Below are experts of layer 2 (counted from 0) of a mixture-of-experts language model. Rows are named router (the router's row for the expert), gate (a neuron's input weights, with its number), up (a neuron's input weights, with its number) and show model dimensions 0-63. Each number is 128 + 32 x the weight over its row's rms, rounded and kept within 0 to 255. Numbers have three digits each.
Before each expert's rows: "mostly gets" lists some tokens that are sent to it at least half of the time. This comes from a sample of Wikipedia text that the model never trained on.

# expert 51
mostly gets: " I", " You", " Yes", " Go", " Me", " We"
router:177088110136111143126087121110141108064177128132068159134099113120129133078105139122113160090146121137115104154101048123147131161066106090135122086100112145156145112126077142127138180113067104
gate0:131142118132065122121104196090095133103093151132054088111144109144134098097143093136109106119123106144123169140132057101144143186156065094115105155108130118056194139125172134098175090169102074
up0:145140103136083156161120134158129102128138119101067082106179151197105118134125129081155118149111096115138132158144107124164120109115125100093081135115084115134121119157122156077106182112127111
gate1:153158136137122189127127043140146145111100147142135111133076162088156173097141068196117169102145169125138112084178117077123154158147107123162182122093104153129164088091069103111122127124115096
up1:127123130155123103118161129152190139140104130082160092092146056172117058125099115114162133130150147142111077130092124164139089093111146169071118123141149097116144173091145174122106123058155135
gate2:201155143125119089125154124101158092127138118169177106130118095121164105093118138117122166175114103143159058151126100140121153133106082113105123164120114120147164160121133117072130128121074163
up2:089161158144169156123134130131114106138114091114132152143124078139131131163164121064189122120235109119145149137151097099097123085125039122122154120152186086170135132063085151193146146108115112
gate3:127130127120078109136151156076127147141112152103143245127138156137062067093116070076146094088151198137136104153194120174144190132145097150125127095114077124100157111077097104124124055104093089
up3:117106123133218142121116153147147081061134150106171061136096107107178159188111190144089109149149117173140130109122114117140124093108190142139160130106139188166175146163135130162117184184169132

# expert 63
mostly gets: " album", " player", " game", " match", " Championship", " season"
router:148067116101093132160099131050115115092131086085048154149089143138132107081055175131100159140155135130091102083118061145099118183116118094124140127103123130134145146112126144138106114106134089
gate0:146111068086120130130121114058089152139116125113177179149130131123164114040155149082090093124117146126209147114106108171105115130154135138105132155166123160132132109157101089182105117096103072
up0:053159161069118155148116129120104157124115117147152132202082111165138168082136147122101102137118089135150180095137198190154159148115131155152110134165137133216141063161142167101090188102100122
gate1:148182186096151139058111108051127127107176093150169154080123148158141056088143180152124181128144140142074083117165114081155158144132140161119114118099156097158101116121107081135115120143136167
up1:107122085155131086120142137149130117212103133091063120170126131118126129183113117109114112149148087140149143184066155172099094088172185115122137163119120129123146170151164177061102138110107098
gate2:090167176168144139151110152121127165206040155119121110156064129189108145133147119112127113165123113115136092076144088072094197175120182142159154110094095076121124140181158125104163136081132170
up2:094161178142168075181094161153147115126142164180116143174080139162072092055082131118095125122130148134139114102150111184086167150114168062126175121115074120145097134136132058157129076102146097
gate3:158162158102130087147111100128108163116151188118112090091127098153135178087131192092115149108080093086173087018136115109127143166141154116118095121093169109176066107104090152134115132143132163
up3:170219125108086121177125067110112158113135142133147137099117132161105212081143166117144149075106112065132113077097122135156152118155140104119085156119163118159115113124081165107125184122090168

# expert 23
mostly gets: " Chuck", " Chinese", "の", " Cob", " Egypt", " Pat"
router:184098095076102103141128124118115071147133088135078163185090117143153133136090156052106151144149138153151110097105092130133106154073117085111156082100112139119159090101107167123140179110132084
gate0:116091166104125113096126125118155080151184205133129209128127117095085119175130149056108086135122115135068109127095170097118095183114151125099106116095127138098162126142140105121134165034114098
up0:203153175095096192071120142130092130141152141107103168094145130115128113153159153077131136108106098119122088075083132143085111116149081113113120130144133181102145118122156189150085127149126100
gate1:197110087135130117142046154134141123105133159121077196114074147101126112146210070097102159142163133083049070083125125123189079139176067136124103111115117127129140156160127132141111090143133186
up1:156155081141137132121165119158107130181075089126073193111135121096107080105163128121099112176122176105070139118122177097087116162124165107147104151131158126099138131169044148127125105145089114
gate2:126172140182151144169103176132085151131126108129150137088144148144096089069076159103161055104138176122142174109112122141159084111158120142136099135141163109151142129118062162181119109051081139
up2:130103136141144149160157096161131147087137045122135094143136096155151227132096109092151099149127178111153119160071111065119149131139151161074156114108105123118137136117082162180128108079078128
gate3:101108104137165114137112138136114111110114084085086127156126091102121103165123161120106125205176112134152106096092109093113156127088165137112062147143116161119121147119118127128170143116185137
up3:085177126123120104142132130098138160122134196126087127084141131100101093052147125110088148083134162096175152094149197130137096127152139079132150108124170079138146155130132101150125129191101173

# expert 56
mostly gets: " Robert", " James", " During", " Celtic", " Daniel", "の"
router:178099096079098104140121123127127077143133089140068157183089112150155125145104150056119154143144138156150112102098094126132099159060118091099156082106107135118146085099107166127136190107137076
gate0:104098138138093112163062101107089100118178175150152169146112145087131123164097107096098152197139142153185121064054116113154042136152095140075205059117103142129105099118117103204196109134136068
up0:119110156136124162149197176141163123107135100121182029124155117116107254083086147160114087157160121195124133115071141176120191107131118149108176096070121158114155153119146134100142083099119089
gate1:106082128142158085168126108122146124080159161150155147157152137146132132123120131175174171091110091137116119125095116129144088115136070084160136122111114161134144129138159168167157168117073113
up1:110179130162132162158157116089120146080086154154126157097144161188059178115130103103148137152145146083068105167140139109141151090103171131132153109114105096122149105166122083150071126112138134
gate2:163045168073126139130145152106129135138098138082120179122152096173088109122140139112141080114149146080113128179158174113027075097152142111156118095115178091145159097116114142125165172083121123
up2:136171076132127152110156129129150131103140142108164118053200081103179205156126197146179158174137095105106182110119096161114125136145162166148148147161253125059103134093101086162156059127077107
gate3:115098107091112116164108187096137155158131156143055138130122102147134157188124133158161150130145118102098139113196179099149125131130132141139144170145157120095090109139116135161143062173137155
up3:139154104139043115129119064157077134081135174107135150096103089109116127118130144169144047172155174103107119077107134138146190169122129106148115133066114130161133096084124127155154118124081119

# expert 4
mostly gets: " Bur", " Sno", " Highway", " Boulevard", " Ferry", " Road"
router:187106109075098108153139128138106076150130099125067159189094112137141132139108145049109166132154126152145117109089097120134099156086134100114155084108091138114140083099122158116143183110127080
gate0:204166139095123119178098103089110150108156177133147130141089141205166149096167178088109068177184122113126119101144101141119146147133124120156102176102195095107136074139182109110136092101190138
up0:146114123133108193143112142132123074108140071118140088144128124156135086137123116132101191120183075128134135112132139130109119158121160169112110211203164117129137139131169146089117105085118126
gate1:120074169084152134145110117105112072135140074084172140164181118156107132147090132142150173148183082108152154057106080100134135139128176140109114141127117096095138117116132171116151095037103113
up1:143136093135080078149127113125083089109104116156126166135079154128123151108145135105108114152160098170160135088093141137135183126115091108099148154153113127118120137116076145089110201108111189
gate2:159088157171137122105143142088103144190129138123109143140151155110140125128144101115199086127130109047088162135062147096106048121128135105107118059131138165138059115160096149125077114159109148
up2:090198061139119160116120115193125145076108099171141134164125150166124127097144123145045117145124114122213120124156104130142119127115121093170124157108121087203100078108169116125120131186120153
gate3:153131172170151171172144132173098108105072241093077127177145129119155135115151117109108154156176134149127099045116076091112114107167117100135103145122140130136169106110112134152097149067113128
up3:101168096143164117110121125127110122150128094176054051106146116141085088154165126149138156132155116149102160112162216145159099130135179067083128101138125143103157099156117167069144145110174172

# expert 1
mostly gets: " to", " from", " into", " can", " through", " until"
router:186044127114057140117118138087108062123142102171112177140065130139186101103113132113126150141144140146098137134111092127145143131061104078135145077104147154110129120052136234109151147115135107
gate0:145135137139177103142121138111132125135136079132135176096132140067181100108157139120199156160134163132117138113128083127077129155104138108161133095085137167107151142098101105158103108162141148
up0:131125125140108163131149129120094154102157163117129090183159119147083136176085113137108113108138074117137122115100169120141098121121081150146073135165130085127125133125158173109146141088128130
gate1:137132144127094140103181146103079090190133115124163137129067135156133101107125084127145114115144148136165100107074089108104163180129156167080108131078175114187152111130112068137115083139109142
up1:086097083172148157175161143121103127115118151108118136115128180124136158108090136140157117106107122130175150098114112157053105094134136154119153108100134154090215111152139133183126142130138125
gate2:108101177140153168152135105108124137113094135103132162141106180131191130083084063113168124139078194128156155125118139148086151128105149105119185136090108086153111112142145207141100094187162111
up2:076139114145173142130152221185095111109208163128147098097145135122113077088181117154106122111151096079095165109142099129188122142098114138155074118097069144183125180094147160164144115101120143
gate3:091101179107108133057086108135138111151194133174078094134189134109107064123153066146104121105093125099117124112127126120149125137136180093148142102145091163173137157142082132139156156159116104
up3:112113139113062083090133113115094085156143121155147124105125135168144121142118121120116151124105096095148111138197156125136125096139210112128171128084137151106104159131140116131176154130144080

# expert 33
mostly gets: " Force", " aircraft", " Marine", " Battalion", "VN", " Command"
router:168101124107104129163156125142120109154098117143069164145094134160129093152072143105065142116185123103114113085080146090139120138121096103088112121115137140087163073096119127108130166076161101
gate0:165169158077109155212129151123151157105115180114132197126094092100115120170130104077134037079084139118136065096145141076100115124101157107097160161132185115098150120130134156144101169143107132
up0:102123090124083153051106135125135119098073096136133119132134156145093148152168103150204101165120151106106081100196114109118104154115142102153126123089127150190200134165096125122104112120096127
gate1:108132134124102124147122133157138114135127068164131154124096113120123122167104154122158119166052098139095144142057136170130109020117114079137095144121113138016077092124107186169155143076164084
up1:115143109155117182122137091129095116183134112126107146108116094062162135127124142151096074105096132090127150186124129101120094140182113103101044147140155135061045088165121163166099093096218120
gate2:124127155101138192167220131143117118167100139104106153145140193089124055088099104135105130097191108125088126099132136133055099123196092122115080161102120138158104166092139119105149141110175168
up2:119096124143145119079114073137114081111154128124159171113118128121109136167116087131164131090180145080172116078119110108168121130156113113108153154100094128153113108068090112131112119115109128
gate3:156080126146142108132119150148131045056067138136094108151115173148113033085077118141113178099157121072151051090096175033159139096149135155103100146061119156142130143130192130202143114124099121
up3:128103100141176115064116123156126120152182173095118091125094172136055120211156110060212179078125147126094102155057131172046119148160039129135089113152137083131113175148149147092132105135135156

# expert 2
mostly gets: " with", " to", " for", " after", " into", " under"
router:197030128121062150133108167089108076125140115159104185128034108147140102102127132137121112161151137132065131120105090108126127165087123074131142121094146159092133108108127221107135143098108122
gate0:088116171095101135073101129171169047117107102160133110123073083141135082155081110199144158112135148101085137118172151139170115133142080154168160147106042185138145073117160178159172119128140122
up0:107117152168121113136117139158128135049117118144132164126095094126154119219068091132154104155178150173149114167165133103132075143162124174158194113141119119157149081106120134148166168099168118
gate1:073150086105109105133052146136168069125063120112121079122127113143103137155148134143084140127144104163154198196094130092144131086078161094151153161113085131125162122137107151135150145155071131
up1:087147081090119093153066121134148070133120116132135012123106092140100128132170108144114122121132072107147198168112115124163150096064165088163135135135117103160144135144129179118154136122087158
gate2:119133122155129193131095139065137122086136148145127117163177089140085157100147061105187118121114117084114152148113141116148118114200116115120143111136096092146144157123088158153198090130153135
up2:099135122125145181132139150040122126066138143109103149152156079112112162094105029124215148124112125119103134140100143126148106150188132111129146105122106124150130144148108185180198098105178139
gate3:037130132156137109192167071123190156112129145086084154146090171137120106134138112097131099107171156156171082162141148138095104132161151133129141089146055147127109164106136109141091134147130072
up3:085148160150133101154147142158181169105155125127106105156139155137131098121150104112133118093184164177184066145124139146100124152148135147112153093194054123141106172086128114176088115164143111

# expert 55
mostly gets: "th", "st", "nd", "rd", " third", " st"
router:186075105158063121129120175124127082079123104113105153135089132137113057128100154128086167136172135107079112082051098115132120135063111114125148100064117091159151094111108167120157141104145108
gate0:075142114204081106182101121153161097096148162113167119098154165125130147151118035073152126125156119149143113161110082084144136079129158108085136113091132088079183106108089142129122182138161108
up0:195113186066174152078155176175118160194169064136106131144130088115111131093133210169125139140115126082110146089172204149109142169092072144178134147122150138179063161136161103127151103128109108
gate1:112118140118089160158164112151128111083115106077167090135160139109133095159138118147096148111073092162130199074160121111122144154079121152110117125175091138159094139129129178066113103069130107
up1:090146140107142181144184130155137146101152054118147121094097123114149141193145087153158186175129076088159137063092087078141156092094115156178109118189053149123086139095116142105116126083170112
gate2:156109045153099144190132057123078060126104092127120092095157113109114110134087128163158114140113139127097175077076125107145091106105130175130144101142228101122140091137127140170159116127110067
up2:101123135135175140115136102091113094100101082160160158077073129073146104048025136119172041127105167138127102065197153131108130167123160145159126071114147125164161115134142112172106127086158119
gate3:139198163130120102140166110112095120123099127146123109111127110128117126146164155109104094109160096127111157141216150135095136160051100088082142110176127150130123102120110120146193097101195125
up3:088191123105149092112131094103122110146056123151069089163181117149089107149159128122108140127138106140207197119121187138100127191125103086109122101168061163172128114126090202114192142068160135

# expert 10
mostly gets: "é", "li", "ig", "il", "im", "l"
router:181084147137102115171077150143140094106105111164089120195101152192122104155141120135063172162168092116065113136080131120111107123115115082151125126144118104134136082105152180022141147098125140
gate0:119141132110158166156105118101096118090115093163120140082109142111145090052111101127086124134133109106049117114160113072161105067142219150124194154178103169120088103143132145148126090146205175
up0:120130098105119167133141100119110097144129105153096187126150115129149096117120155145113181201129129139124123101139111064151137141114167095163170146124077127121118135169122150151141148148130155
gate1:154169173127056075102116166110156127141148170065069061132139182135079140118145152114179124099118164119081176123173111136143067101135126151177063083100081117119131114067151147061171134108116135
up1:158130125125184079171084137165104138147091164086128177107078110145169151095148110181087094118196115147083097180097135173160154122105109126112073158149200103082141055108137119193149092158156139
gate2:136144059108146130136132107105114124160137125122093128062106108155115153142149166140093109122129175114187162147131153125191110133155080139101106162077115148207109126105147078108150105110160164
up2:095098206130132105099114116171060136123138140119175090113106146104113103144118073135131132109138084134123083162120126088117106083112171137142077100148143148114153081107089174131077140163086163
gate3:067089141125184138092073111109135143160058153138162141109056139137132112080166125147125177160167112134103182106121097143098119141076096087171138130139140188195129153093160072143128159076073172
up3:086120152121198092151071116094159185140075169147183155057142132102142094141179112092166137192148119109105191144110147068128099138120137114169131109122169158188135139119164097169133147098069131

# expert 37
mostly gets: " that", " used", " made", " about", " found", " called"
router:157105098131084116140127143113118116145187075097100197152050171153148097069080137099112155119183140092105120122114099135105074158105106057148127136109111143120144120105156151064091152077126104
gate0:131131127097114122145127189165113135078123163152143100116106052139134212053165161157165102115145157097077076153150127094142235097131178081188135177122108101149127100151087107095147122131196174
up0:158094058124155184101120075123124091124169163115154157106165164119130076146136133136113140179120132163110193077092136177141055154111112130114171099149163155088113156105177106198166140189066118
gate1:107135145134154121147099136081029161120106121169141181127040134072143131123150194135147121167171115127148116185120156165099174030112126103147146124134147108155144120098135025097099113123129129
up1:149120123139100078164113099153184093114164101118161095109135110223126130124100113147133093145107118114158118089111093148208134172136167160108101122092115126113114141138113177112159116142108140
gate2:121067083133129112104094148199098083130188125111157130085117173129179141110085119111128192137154106121088075200112108101140089064113114085076122133158083125143089146163126183149122109135162130
up2:101100137136173100065129107185104143137172158117134111067120154088149119166043076117144198125128096117096099161199095121123118105097128089110178157174058111158106149124144133173126157170081118
gate3:066101163155187169154053082159111148153132152136133159150117123137146131142077135138161146105126100147097110177124101126136127121121100112131156136102151151178098104119134145113141120138150092
up3:095146103132148152164062173168153152114076140120099081104103127126135094133080124145144126142176108115145116166096117110098123115159135122118173165105152120177063094142122172135124106104142075

# expert 13
mostly gets: "h", "k", " Kh", "q", " Khan", " Kar"
router:125077093135069140131102133123120086171122100167126164213098166111179129127138126116072180125172157189138131132101092109122165132108121084143077101085113110123130082100120183070121121121082120
gate0:162079131137136071090110149146141123153123140162083157110080104125095119157143120117118149153152102209152159142091136136125113095066096098126119179082131125092173158154151146116118189123090149
up0:160100131056167180160126053058150149117124140162099108111146127143104099183106131136081091122150102115121160104127134164067131160121117131101135151143078162177107085174107087117180116114193070
gate1:097121189122161116098134120145125128130068185138120181084179072171169139109075159165174111122098116161121097113152183136110154139138123089117179131119171161123142123132126113129123120125178178
up1:210129144179153121159114155097123083102185066118149144147123098141117175084124111086116200162121136042180176145132150097148066106108131118129070106171051107084113172111115131059141155140087111
gate2:176128140120137076139139142155131145159135141120175145190116166141101112161152171165119120119159106173150117088082132162081129106114119118135158141140173132089137143136095119102109187065150136
up2:115142128155139108112119058089167096123087097170118112074143119111139173090144130170074094067138110086148120129118093168157138098100099174136083092103116098070157105134110170082137127167167119
gate3:183134166165156163141114161135108130109150148136137202207148131110115133140109112098060115160122122077123111167135181104110099151107119116076061113120058123117139146096124129130067161182064162
up3:053124147079106111064135129133126114074129123118176067083160088161138105129128119152157129113097141133052147084125111103124165155136147142190207130156175140111145137143161112119201088099170116

# expert 34
mostly gets: "burg", "borg", "ville", "jo", "stone", "mith"
router:136137120087086134130141133128106070149107103132124146136098119106162117120083146104099159096187177128155062057133105096154105134102112102149139082125136117125159082069061135154114120144099104
gate0:135160177119138120158113191103064086146133153143134120152164129134109042188128146157218159152186130082127165104137159125110115158172110135117152128154195110185131100075116104136129115119136081
up0:092132113103061136154152173041097116125128147129147102157109182111131107183088135130142127148153129130207118159105132122142130149129074138111090096112134104206114159157116174229148166085157141
gate1:137128127058125098145124089110135123157127112165123080156125083105087111129149090129109132160160103125138076126146101158124164170125151107155086140098153206136105066109137153075143154092127167
up1:143158092090127122131122108197154180093179143128145070145158163080124133145120122112094114151153148090180110181144148128032192143123101166144133124124171126172137178108028146193099166074147074
gate2:152165148178123142080108128170143079119128132174158155143125147123129132157127175136080154147078133110100144142059132059134100139144123103088153192108042159167100074120159115219108134103106102
up2:124114123078092097130164078103121161135166067118119098148162164083153132077195134128168187152120107092085144095103116111138173128099129180101103133155199098147155228079155115082118092122129119
gate3:137122136140115070192114162127136105095121156129183136178125158129151084086117139149128139107124099170178174134072167108171111178075093138134135121112183109084134116087041141168103112180110093
up3:116168134094130117155094086126134166112182104152116108128103143120165153067105217175143117149149087155188139180126112172122117142047179103182121115128121167056097145111117079089072145122087095

# expert 43
mostly gets: "ible", "port", "est", "ency", "ent", "et"
router:155109113148098126151095151120114104106153122145124152168101144170114140116126119124080154123191117090108104106070135087145117127145146101133127093136152121137153100043130170097130144133140145
gate0:140126100101130105168134108136107121166064090110193149133201118150057112130173159123151087134110082096145120133120137086145150151140140158106075122151145104123120149119145104157141102134140091
up0:187118169103183141168123172114155159122166134101156149145122113129182141134124179137114151124147144165145135143066093140114171141107085093165051110115075151096110074091074095105109122140129112
gate1:128116105163151178100132133112165112070142131151091111123138148107105135108222187136151131107159120139119090122117112044119134134128102151141126092161228070142138135104162129132127131098092193
up1:121114177079112155144143166139141153107113144127125137158091092138126137118122121155105124077114106135093177148156151168127108147186074094138118166117096179084124078085135089094080112150121147
gate2:130068201167083135083174147115163118137120102101152159139120137073098155115110116167117140159140128167097124202095073085065163110077114113128171147143118133120213122154141089040103125109131131
up2:134151119093128103110117091070153167162133106104122121183149075200222134104122108152148068103175082154204137135217148142116128041154141102108130100172126100123072195111110117114138123167132131
gate3:159115156090122168164159115121138118128085139116145124076173097133144172167136114171113127152170154104138118087140097122123119090097121083117146111090169106154201144153142162098157110180073103
up3:099138132181085161141162151141099141184148160089102112077101120132122126100149142115130170159118127091132143167106167162152136114105138150094099144082111138157162173145150067104171092123090102

# expert 48
mostly gets: " Michael", " Arthur", " Singapore", " Mike", " Hungarian", " Dun"
router:179100092080101113140124123126117076146122078130069165193097113134147130137095162049100153132130120151148113098105094125134114160068119091108147085104102141120146080088117160122142187113128078
gate0:163115098137106156165102145104153118115123117127162146134096104139113058113167110124067143106150098141171108115105115119114140132078057087133059161114107142080102114115138098097140149125220107
up0:159129131128088143100105101144140163145158130144116124081169141127153158129131111183118165051091137188166139158131106138125136101173124103144138160078081115116133112136059167175096070166126099
gate1:100086099170122124162135094130137133108134164165148056116049143105062110139163097081099109082162130104118119048142092066183137113125114105142134145096148126126089131128164141139127135130151094
up1:140115117121093170160107112134099149093122153125159164173018033125106122076087127156077113099083108178177180134163118098110097218145164049158137133116077095092142092133125155176138128128135165
gate2:135088140118091122138076105121122099131151116139124187109147136184108131141120175047045122120149116073087147114105166101119107102090140131137094144078042108096135086096135138097183202146124131
up2:192106094079148192143143161104131155119167147186083181072134170135151158077196074106123098103132086145154118151115102155136136101129099147126119041087146117155125162141098117146150081141141096
gate3:159124163104070082127132113109157124075118098088122110125122133140074106136078135162107072143096074082091097128094099150095101161090137155142156173117108132128157136123114143104145084104103130
up3:136176135163094107129120133105123145185184139112161136128158137133125143085139116173147124112144121151131124071108101127156073087105184112156123126148142137097143113123130128144132161137109138

# expert 60
mostly gets: "–", "|---|---|---|\n", "born", ".e", "°", "|---|---|---|---|---|\n"
router:161060150152112136165091142062121068113118133089084188163107092156117118132096096086116151176172144130085036097106084107123110156119114102147122051092114107162121125117178183115123144065149083
gate0:164081128160152171087149171103150112143163110081084130115118039143135158122112143125138222094119100136164098100154129121135083095149103095113155108115120091116153149136126155128086174111128093
up0:145119102078139094163130092188144068174096121149174140154155196126139166162128070138145139157108170127103183155136108108163154080113155127059097133072121137185102124088122121101140115116145130
gate1:127077155098135148158123114084131085167151089102128162116127055105098096191101131129165145172135059172115115112118123144136132154136067160098106090042143122147098131061091130140128163061150075
up1:090094136133077134168093078105160090166145130147106170117119111094123097192133130159177107128151111204083109064117095170123130132129087158133060125065162147083087096046095125162128200087108090
gate2:152083056126180152111177132096136165134148129127069142145178172084140149122190067140120087117126128138137149141107126145082069139108156180043077126134122141188109146112103086109187106031116132
up2:138074020138190129115210127144154109099147083157096108153148148095142176090160106142099072056106123152106139111144102144108061167111155214061068116191110128168131117133164083128167115072148097
gate3:152098161136115105121148147113178075108131126095101165124120108144118119166161147068153127161166134057157110112100146064147138135139122112095052153139144149194144141125109125109129146115108049
up3:096068136136144099130107143121186088096118137077182230158108132126154125170113098124164100156146136088156104151093136101143177108132072092106051105115125177201138100120161168109153164093144043

# expert 14
mostly gets: ")", "),", "\"", ").", "\",", "}"
router:151077115130109108164105119131126112137143076135088140164109129136136117117091120094076142156195133126111111125090092090110113165101088097118175135118097134109113114090098132084085154083156085
gate0:144149153151057054171147136131147105129130195094094069143133158112120121137082184135084143157160079071168084079136158159182170188130055120136153104182113115108159125155116103084077120161131183
up0:126125139112163216102124171122134165082090081154075150097141126165129131142209098112145122084090180160088165139107102067099075080139122112116075147081099109190115109102149090181151131126106063
gate1:086131121120211163165114130146117078168157106121159111125070142182130143112074104126129105121162151168137121065129117103116152160164118130106060093097162117061119118088136091131085095121104143
up1:108115111152146159128105134167158115129154115159125126159074165149104193099107085102108127098132186154097110115150068083122120109116124121124111129132092171074150113091133136133152189127077159
gate2:096103128180123150169080127128125182151098122101139148153103098083065133119079123204138109124108160152087107052114090146161181144117114112107148116126148145151124112138099141174127083133097154
up2:135106124101117102122171135086143108176099112095119187102083067136121152171141145121120121119134108111193133060154135106127108161172127098128138067119146125157141078123177110128108185165096138
gate3:079048128094052151136101128149126071093147160149159110126133135117135117146181088062113112101120058147085109173140024165113125138121125080187068074088095121186171110162136111071119101147146136
up3:144141109109073136166077138158118142135114128121114151139086145155220101098158179176120118184149096190216148120179118054175160137065164179095104111107142160076139133162130152136113106104148127

# expert 42
mostly gets: "M", "R", "C", "A", "F", "H"
router:164093110097107119158097145126106089096159130140104170158069145157128093142102175085084150100148131133090081113084102135146118122108057071148173099068125148151134093112130142091124159093116133
gate0:171072162159156091112112159177069132136114171095165053184123121128141196126078213099129104123122140119122159168146096122148121135096119113120154138162142112118117133124166080125152090130134183
up0:097148066089108161158104111162168143156125089092117186191168191099125096172170087127121086103124176118095064115150110147138155120087099199118117058063102105095151084057120115125108136102095117
gate1:183147152148135093122129067087146105086173104113228167118142154154138137121116142109079145070151088162145165126117181071072152127096172126110157090109135159174085179106133095104076120177100170
up1:122149160145158137161136212098132093120119082106113140151202172126100136139125115143166159156142114102104150141115092114101162124146144176111116163145179164075116104170108120117139140157108165
gate2:108100113131131180100154069156132157167037142106127119085121125104130131127177145174141141117081081140175144106141131110149134098180104059083146124136123114164130135148147153181131172128131190
up2:120127092075177187126127156149137118161164114121178121102146140118183159145088152097189126075181130145132108142118116159131128113104094154158159119121125133120138096079120167184166055162129130
gate3:133133117081097091124146168084133171078130107097104134166162162114139123122093173157078139120119069132125107144120167136200138116117107165088078097152195119161167111106092097107063109138187126
up3:126109106091128106135171189115128164093144085151153106110138139073124146087062197151103141080136127118135102118148173118193129095091102196114115112119119100117140152125139108142101137075140105

# expert 31
mostly gets: "ić", "ø", "kov", " Prim", "å", "berg"
router:182091127148084117153086178128119096111114138134085131161082168129116112166074070119063174141156151113067039114066057147140115130137089103141151097074124122166131096119122161071105160090125092
gate0:078117138164032151128118159105149101136088123142111141173122118143104169079081115143136149141094168150096104140154113111092122096114114136123160076094116149173161139146100102095091098121135133
up0:089113105161074108128133087150112097188113143174103117095140117136138119121097136128148172158181122136063142104128109132113130128135119160101178148074075127139089160143140150116143186090163112
gate1:105100125176197133165183089154109128110112175161132104145160140099149178142141075130072161157133095120049092136112142128143088147176194155138180162159187161136123140101131136110150101171128115
up1:146103170129180156142118147131135115136109190151130070135120075173159155143157115142118151140112091146145124099195160048161107092187079162137106083135136075108088109182174157128139147203143128
gate2:122101191169153147125154158122138098089121136146140114109173167093107150121197091123094129177066085145136122162144089163110133109142103098104133080157121162141131127145128145157125084185079108
up2:159103159118164134150171068119155142146158145109137091154136112139110141122139120126077096144183110175124153160112180142145107132144130137090078122081142092083133108096197132111147133089129112
gate3:141100155122115132087136083096113121151169066129097141181178078083132124161138165123151131152162102077139130103072119113109088151161086123095083102132124040183121119137170086095161111035108178
up3:157123089119161124124159135090120109088122110145091079107146087125138172183163114159159118167136119089112131117117137123152110119095128135110127013128142145143164130103104181098144133109085153

# expert 16
mostly gets: " fire", " returned", " aircraft", " story", " return", " car"
router:155052104105078101155120130065094112127125099121105220098095150108175121121111134108110166137182132138135108114116120121132095102139089076131109151123175144109118100095111136109153164099161081
gate0:133085137185156130115139063106144103104126049140127143137132155102136182137145090135088131129118100130121065148139127129137115082114116101136184116170141093152130160089137156144137112119121186
up0:109051168158102126115120091093132144097153131172133097123101142107101162117138131119135123102115124102099090094131093161106134148120119098187198074088031075161092157121155120128119152093133174
gate1:124160158140146095119107136105121148125139134155069101150142119143140167157104142130102121123110133105169079107138161112132134133085151102140153157131151128128130143177190139108136137082091063
up1:124149173156172085148137198088134181092137143127077147120171192148148145121131101165113105167147184114088056054165135135078083114066208096149118170137155147099147183129161097091135086069107014
gate2:121123140149178126177154127089118134134087117143178202140104103087087097151095211140083150150118139063120163125096128101136159136100082132110143084093088136167114141104136129108117124098110153
up2:130104119140104156162139149140151150147101154113130175167150144145107110056161082112130114138138081143187132075161148146130129159116138162114076098100111116135135130115120088146105162118124094
gate3:165115139058174141118150117111091131137123112087105182193121153111130153126170141115046168132136113195120134157154104151078090133117105076151143135103150178153113117111152122101064174058077135
up3:115096116170119165151122102184143132110123119147152108098181097131149077094100102123188071157103160087181119091162145097147149123145129204119115097108063100138122141154118128124190116185176134

# expert 32
mostly gets: " University", " School", " Award", " Party", " International", " Awards"
router:133076114112032179178106139092121104113125097106088124152082126118162123100102087162072145165141140140111077093101099107119120149138099104107112135088160146148125121094104168094138109089159070
gate0:097194195112093225087149103101115176148112126089073165100103147137145129114124148162125134140191123070105128127156162126131151097183138136154120131207169118113118145141131108100096154097132170
up0:181183074095094089093114190092140126159133165137110119125162116126153081132165150135065133156130118164133207118105076134109109148115149144143108149092102120071114109108134090140100128143143131
gate1:132136144037113150203138118160102174093133118136115112105071122132126134041126144187122149130120159122110102107102109145196117202115120183130107149103116141203104157134143140175078114142148138
up1:099123135161181102137103141093198114197121116126105104103195174162081181178132128092118108107140060121153150076101151096089097049123097064140129173142063128066097086157140139098125119159158109
gate2:073133121107193109144102113145123149129160161112127128122124202157149107165148141077123153099076152136163149113131056111169138131155104143146154108142145105142117170096110169136149109129133113
up2:147145134141122152185133168110197157157128115088130199143164130106134140105061128142129155131079097100121118132159112117150119147088117114127110156162160012122154172108146121127164096167146108
gate3:143149154188076072103131159140191162125103146129125108122125091174068142155171119136182114152112143116114047070114122120121132079134132048112148119077109092141149102143143098106146112114180136
up3:146123208097150118094144086179168186141178151136129100145167172153151134110113120132091157111137062092105192138117151082173130111125154122064154145107123102128066122151076161107115157124177164